{
  "n_layer": 9,
  "n_experts": 128,
  "activation": "gelu",
  "moe_layers": [2, 3, 4, 5, 6, 7, 8],
  "router_score": "softmax",
  "balance_bias": false,
  "init_std_router": 0.00951,
  "lr_router": 0.00118,
  "norm": "rmsnorm",
  "norm_eps": 1e-05,
  "parallel_block": false,
  "init_std_o": 0.0,
  "beta2": 0.99,
  "lr_head": 0.013,
  "schedule": "wsd"
}
Below are experts of layer 3 (counted from 0) of a mixture-of-experts language model. Rows are named router (the router's row for the expert), up (a neuron's input weights, with its number) and show model dimensions 0-159. Each number is 128 + 24 x the weight over its row's rms, rounded and kept within 0 to 255. Numbers have three digits each.
After each expert's rows: a language model's description of what the expert responds to. This comes from a sample of Wikipedia text that the model never trained on.

# expert 35
router:165080101147099135085128133087122163129124135158105114135086094099114100127145142125157158115108137129140129095145132092155107126173154148128116121117134102087138161108133135144161122087104127119146088088152104093155117071095110177149132131127102154108113144160158091123162095113111122125164141138101101145096155104104091161105114123091142103112105103145118137139126106166162128104118123114166115177146160132141090159113163113141112134145149148124135148164134074149123136147111118
up0:094115096144178128134137090101098185124151150164083139122094117117122156122107125098147125126143132142131092090157153113107120131091158124150157156178111167126147116142121149096149127122130060078133100127141128133090108098111181129122171105120133135116122134137135134152076158108113143149172150115128111111146099112135125123134109095082130088176164138114120116106128096165113125151146094155127123137137135109129108114173161151100071128126136137142129131109138121120151127175144115
What it handles: First word of a cell in tables and lists on sports, awards and filmographies, e.g. Men's, Actor, Toyota, Time, Nominated.

# expert 6
router:119101104175102115101133145088132168137087101145113112135123096096171100173144109129166137132135143129134121096134150100125103107137143136151118125153151110088127170122151139125169152107105141127131098060146125083172150092081105172137110169177128137135117137132156086140157104114096137135142152133112102140110164083106104157122110133149160101155130144169148114144126143150151110089134126100118118176094143137117104141104127118127119145122135155137162164159118100148117133159121099
up1:158152144128156126141178142094150113096153153159146129068107149109127128097113132139091139091113098172118131134137126136113143122130104121111155107093115112119153129121114189123146082132116122111123154111101132112109152118123126136102131177079139118140107144104161091136101145144104185134151133164134112160130154117106134088141104130111096114109137115123164139162144132106078129153139079100151120123166131140092123150097072147143108087121173161080141090101118144097126150146137136
What it handles: City, country and region names, often in tables or after in/the, such as York, Munich, Paris, Germany; sometimes first names.

# expert 61
router:167128111120149104111114111162093118122167149118158141125129136138155140132144092122116161123102149108117094116160176117147101136132107154111187142125143111168111141133088117148133138120135132128116209120116156122144133148161148133135150165157085146130127108108145139137161136068172142084117111099166166106121153133173173085102117145104120139095090118116100121089187098098135129106176129158103157118129145124097124130144111134156105151143144140121142093129143137134141143134157122
up1:135134138141116128135086133146089172105131178118108108131140131118139104092133156143127110147161104094121143135168097106075088137139132107106153113157167165104155147117160140121148104134120108101133134112102075154094137131136180113130114108150147107112148111131118127144106115106147159147138114109134092155160097137167156128174139103137137111178122111162111141108141137151132103176098166090098134145133150146085180074122140125116141191109107138138120123152120148095115139134142161
What it handles: Suffixes and stems forming nouns and adjectives, like -tion, -istic, -ment, -ive, as in logistics, translation, sensitive.

# expert 13
router:145155108103143160122129115122070078103146137119104161125098120137169106115113166115126109157145158106126149124140164133157120149143107144129153112149148106123104119100081123170131111151116135182160170114140140125141176133152166106140145166156096155104118146151149151141142089130160116089118121135119155131169169144103170138129117097150089137131104156100106142134139092141138122129091156142115114093143171103111156064147128156130146102132119142113123133151166184144155143098126121
up1:148109100092109165131081142142158175143134187155142103119106124111111099130139160132151124131114092189118068137156120155149127138134107131112131146140086101099151103128154132143128096148105117117122149159109174122124131167115100104096107116116155178172121126137132146094139135115103155148120169163140169112148106113154097120120111115125175151148147129145111122131099113114124098117103130074130133140103156111134104117126149128131159114150167104153153086123112075086133098160127150
What it handles: Middle word pieces forming verb or noun stems after prefixes like de-, re-, share-, as in def-ect, re-count, Preced-ed.

# expert 3
router:135085128139125108145182132136131163128083154122125086113102121123105094115143149123139152123139121134098111132139176101156155135128133107171127111121135099084135173150147075141170124089144128095141086082133130073139108140086123163129092148133160179163150103158158094137146107127111094127144184152109074169131125118116105145115123115106125140138134140162106141132140127149136088136128104113129136145134117142108120123104116130104118159144122159156147161156101092166094118149099102
up1:141109151113127113094090130142138115092141129133123107181119150137140113094133119116085112161079148099127096133109143122165147118145110125128095108160138123124130141158128137093128063105073129142161076139137103128091096111145147138118147166151122113149142144119132102164143167125171153152159100158172125151124147095138153070122155150116112119159128146132135127104160130096112118110124128108153128140160163105172117107122111151050080137157149109164129120103135130119126144153131111
What it handles: Pipe characters separating cells in wiki tables, plus dashes, semicolons and closing quote-parentheses between fields, e.g. | 47°, –, ").

# expert 32
router:097128091115117110099143129102136141120170144129117130140087150130126121159148178121157171156136145112161119106123138083174095140149132145094118137111152102098142172152095121156142160105130142154135092142162162122160154157120106150121138115104134143164153111143111106101123108157132130131169092100108153139089120111145139143102107125149151116123091083111134126192145089138141091129111143124164121162177142153132126176158137127129113145144097165119125130188150139171152157116127101
up0:097087169110151144146119109106076111119121127142096122110121141081132141143132138145120130187175087114137128105163105109111094119141148173160150120090108110115075119152127101139178166124166131105126122141162120153106115142149102084124115113109119135121118115138115097115157087134137139142130079158092124149100167115143135125124109127112108131137137127092112156108101128106099118121158113124126144163124202133133106083150132115182131085106098097109165119098123142132159117156131126
What it handles: Nouns naming a measured attribute in infobox fields and table headers, such as Basin size, Arm length, Boiling point, name, date.

# expert 45
router:103104105165105107085164142118134135141136088106106120160127116076152110139142126106143143155126199125163139102120159105149090118182139133107123132127133107129091164160163119103128147091117119121172101085153075092163155097123108158143114141168125178139113120146150096155144127107108120130157156088111100147130146097081112123112106108158125134105149115171115140137106106140118135089119130117136134154113151160182143163125145132113132154134127148137114157155157108137111123164138111
up0:134114163095146120114098097080147063134126111134159093138144101132143088143123110119139111118107171116137149141107157109106092143132125147091148122119118119177101080151130090147118102135174092144106109163141123163161141135133108158135110126140111110113124137119124103114176097151148140050155132110162120108141119181113103166163105162142121154115142104140110132137112152115129147130098092105121118135129079088175155104133129143122146170107132094141117143132097144133142124100167123
What it handles: Quantity and degree words and number starts, such as many, several, early, million in hundreds of millions, significantly, nine, half.

# expert 7
router:126067103164104133095146131109149163156101119132111115151125105083140111146133135103161147129113196124122129096127154089151104121139150135134116127168134094107136180141181133113174154101136127123151102089144107084161145086082114150137111137152133124122112132137156096131157122120096120152146184118110086138125155077087118148114101098158150119124143144169113129147110131133165098113132125126139129159124139127124090149120152123112138152160123161155117137134139081162124139160111090
up1:151144130142130121125144152157104122104145140099135144095118126127138142089088081151166105140125103090146167110126150136124157135129161139137123155106090106137156116142110171156168119187153126109138135161059140102089142145124166101136192145149182141125131156132106099176119145147094115129145123123148148146104119139132139107142160136113087124155082138122155140104142150126113132158122125145162185149123182141150114174118116137124087140103129148122117099108159146129148128099122153
What it handles: First token of a table cell right after a pipe, such as digits starting numbers, a space, or word starts like Program, Show.

# expert 36
router:075163110145122148116109164134106119153134106128125090147108195101112140155151147107174169149170127123119140149128156139099115154122109139093112160143126126111121163085147089128138138105145138123132137154107084116144170104146097181100107083098119156162106162131133135095161142158149123124102099083102137152137072126152116104117116113136157107129127132155146150140133112147154110127150134115145157167168126126135096178164135125122114154109116150090115114172136113112127096130162135
up6:130129109136113170131135082150078129107088116112128178182128078169121150090143117122132165126077138115148112127105123165137130151123137128151123157114084164142075097133160149143112145106149129165135132120158117127123156142153139130144150188165114152132122130120128108121132139112100094136161121150114108128106154104103086130073104136123104145118106109127117133124131166131116106085095120112126082147108087128112177099153131105127107098140148098134159123146145149123126187112094145
What it handles: Degree, minute and second marks, invisible markers and unit abbreviations in coordinates and measurements, such as °, ′, km, sq mi, %.

# expert 5
router:151097117102105125150165095169131170147122124124102127105105127138099101093120115127129099113170157098142152166117143111125167100090125086115094188155114102111155098159122158091100108092088134154109127123131081169105169101106141169127144158124167135148151126105113149148104118129106162124148150124092154109079097114147120167149174124114102154122150120151139154159091142144123093142116149111136113102103113156110113144121156135125110111126186100140114139154121134140105116128143122
up1:119104127124140159145151177093111135100128147114115098123131187116104153165184133133137127120163122141117128126079124120145158149173107075078158110145095095126102127096145112129149115130139120144115099173093144122140148107096123118141121079115154116108123137152118149096158127139083118140160155106147129147111065122105145148131164152159123153128105167085081169151106144127154146137144138108130106160171157133117103088109139125162124135082134124111170127111121130102125135115126152
What it handles: Prepositions like from, of, by, with and during following a verb or noun, e.g. acquired by, voyage from, introduction of.

# expert 17
router:145099116113103116064151134147119138144081078126135110133127103119140117143143178107154114096125170132142155111121144122149098084125134133164111123144153134123113131124152087133155105096162114111140092079156122093165131135143104131149126123140113143151112110136126091190160085125082105129124106124137106128168162079099120150153135107136181135110120135131128135144117157121141133107108103156127126160107100152143130125105129094153142144156111172175155142161155110168105092177108117
up0:115162113137118115135110150112114099111151116131147098147111140094140105094169107186135118138101124160151138123141105126146093085098131124148108118141135150104106109137150124123109136179109130161131084144158158142132096160117097157117113119152107133135097060126165156168147110147126150130062093066057119128173149144150164088101113140110126135158117121133134136118141074149133082166129142158144144122146119123166121152121126125129124153137108127140151105106149152163121133112130132
What it handles: Word right after the, a, or of inside titles, names and table entries, e.g. The Guardian, The 50 Best, Grand Prix.

# expert 4
router:114090133175092155109116143122106151155103138117105146152099090105162122181154088134153140110103136146166127115137126098143108122162129121131089127114157136084128167149157144089149108096110145145131092077168109109179127093062123165156165126158124144140144108153120106134097100130087109161148162133110097134126144115111110141127088106139097143140137125191142119116106125127130142090137112142140125171090141146163119157134148131149120156129098128154124144145154113142130143159099125
up3:151131157127149141108121150132098090113157128113137131147155118068159123157114119104129147166054127134135128162092140128151158126138155102149158126124116115130117101130154157150055150121147132122146146123109131121124160106121129127111170094155163124114134114139084134163097155153118094164127170142150144134127112108131113113122161141097135098170143105142189122101115173116143143138139134161151117131103115135171093119110141120128145126111175158176112078091082153117155109130128126
What it handles: Male first names, royal titles and kin words in biographies and plots, such as John, King, brother, her, him.

# expert 11
router:148135115124119093134170134160164144113130094122088129103101165119094116101150107108142130145125155112108091172122159122145172109129141114134112162172104120143125073127117140139128146091135144137086128137123122154147150122107144140136172110125148092141143137142129143148113127107098175117159156138086106159122074113160135134129127119109110154108156148133111115152102159158119096167115149129118098121097112176101122165122159158153090108079187118140106134150163133125086082141093123
up1:156136139120124116162161138136144127154131108139161146146128175091143105132106166172096140115110128138103092147155138100131171120127115107131140140138095137133133116127102124159163126148160130162166141133126135140180104168131148154150110133121116111125123177130157137144130081145101155125139093115149091066130107116131137137124088196142142115154120096135117195101129173091155141139128172124131093136152132103090148144106107148087126156111127095146101175141140096143101145101113151
What it handles: Prepositions, above all in, on and of, after fixed nouns or verbs, e.g. taking part in, member of, selected in.

# expert 9
router:126085101179093120105157130125117144141090102149121130148111101110162117144127115094153147112134166118125153125137155092158115121141137140141108147162165095114154167149172133116165164107118128115114101076153130080165133098070136166134113133166127153108109109146143095124163105110115103135181183134095102154145175090125120166121112106141148129125128130170117134134120124143146109081135119124116118160101134139099101148122152105114125158164125147142117175136114100166122130158109110
up3:124112156118109123115135131096091140140114106122163149135131126109165094125130141107129164167132165148117148143151166192106134120139106110148129112119166228118135103180140109149128123118088143137101165119114130119138072117105139142112107150131108133147133102111119155163081138129137126149146109122132115098163116142164120073111140114139163150089139131085128150130151159110109126113133157142131079135089129110145132112151123086147144116155136134110116108118091117172151156111159173
What it handles: Opening parentheses after a person's description in obituary or biography lists, and institution nouns like program, Center, Award, Foundation, Committee.

# expert 47
router:127082104179113136112150133102154150149097112146116111150121100093133115137142123104152131138123199126150112113129150094145105136143153122121107126169135109125134176147162119112168163109129120133152105079145104087162154093088133164131124151161128140123103111139155096150163121125104100146153173121116086134117159069091114144107091114159142113131137153169140126140119111131162098108144130124126126171135134139107100161142154109117125155159139159138125137141133080169146135169109084
up1:156125186163124147114091125110123105096188166131137162107101172166129117145125151065096130115121108138159103142083172160131163123102130116144099128167079099140132149124102104129092146130143084141180110149129124150134122114105143150139096150148135161095110127064139181134132131140071102146136153144171096123124128136129127117132115112151163132131129113107144140080112068118109137125156132130145132136155105116111150097115110139108141131105117100108134155107143121141132130130145141
What it handles: Single digits inside dates, scores and table figures, plus some material nouns and suffix ium, e.g. bacterium, alcohol, iron.

# expert 59
router:159115104169136098133107143146086128123118118153089146137143101066144086145146087111159124162151148134104107112141151090159141115178152100139156107087126108125102174138130121101158148101116159125129116115144136077171112109115139157149105129120164143163083100151146106099180100127107112135141167111165130095125122120105108149116144154137107139129096138142106161149080129122165120074137152154124138166127155118141107119107145111117098142137133104134098118146157126167148134150139160
up6:116129098104125117077096140130056156162084096182101063091152129122084132123099141166116124098156116127143121110163135134149132159148118101180143142145108149140091100135117082119139100100125093128121141113145079129144105164099142151140136135155115079113115140137111130167168136156131118073171121116137152154179120139164100143139128134137145120158133111142119139094105127112122144113126146091135114128145128132149154119133134140177135115131135106118107111140106165123083115151128137
What it handles: Words like final, new, second, main and labels in infobox fields or sports rounds, e.g. Finally, Finals, Headquarters, Division.

# expert 0
router:106069123149089117141126129109123177155106103107127134107122132085154125154154092120165138117137173114138175077137164093143098097163117120127135133112147093123117154140152144129154108123170133136153089137156118063147123145131130137167123154132128164140110133137141096145156089117116116127134162102103141089100149088097119161167104104132144161116110130164095175149122132141134104109106098112140146161115152175116133139135133104111152148163096145139107123143124119130172147176110110
up1:147149129100145124098152127116113125127136148120107123115120137132137153104094172095145133077103100166172147118094137175116122146155090122106112121156158089126117109155136102200112076151135122142099134119139130173125135138114174131164160175058141134106149157122126088090133122139128124106136106177148093127131175131168183100126111139105111125106138111103162104129126099158112149131097111094116126134098130150147164148129101157121127156112134149128109130124105144115112153121142101
What it handles: Capitalized nouns in titles of books, albums, companies and works, plus plural -s endings, such as Years, Records, Entertainment, Workers.

# expert 31
router:117069100177106145104152142090152151156095106129107118140124101087139123140140124111155134123122187119139119099139154077146118117147138127140113124170141097112156176138174113115171150105136127133147110083144117080164140095085123165140121154161137139120099131156150088148160114135095109143143169113126087124128158079096117152110096109143152123143136148165128128149114128112159084113139118114133139150120137143126090141141145103122111158154138159149118149133134085157142134160110082
up3:136131095160104123111109112115108140130093134112135138102110174149086137090148146139174141109152144116138124114106147154110121107133102141130119101098125146080090092116114139074103088086143113116123152087122141122107139192133135118140084157108093117201149137132134140143123103071131121181135123137149107146130113102145187097128112109100078130137122110124121127139142161125111138171143104127120162122135166134114162124106107121103101134138118174149100126110136082133114093140129094
What it handles: Plural or Latin endings like -s and -ensis in species lists, sentence-opening pronouns like It, There, and month names in dates.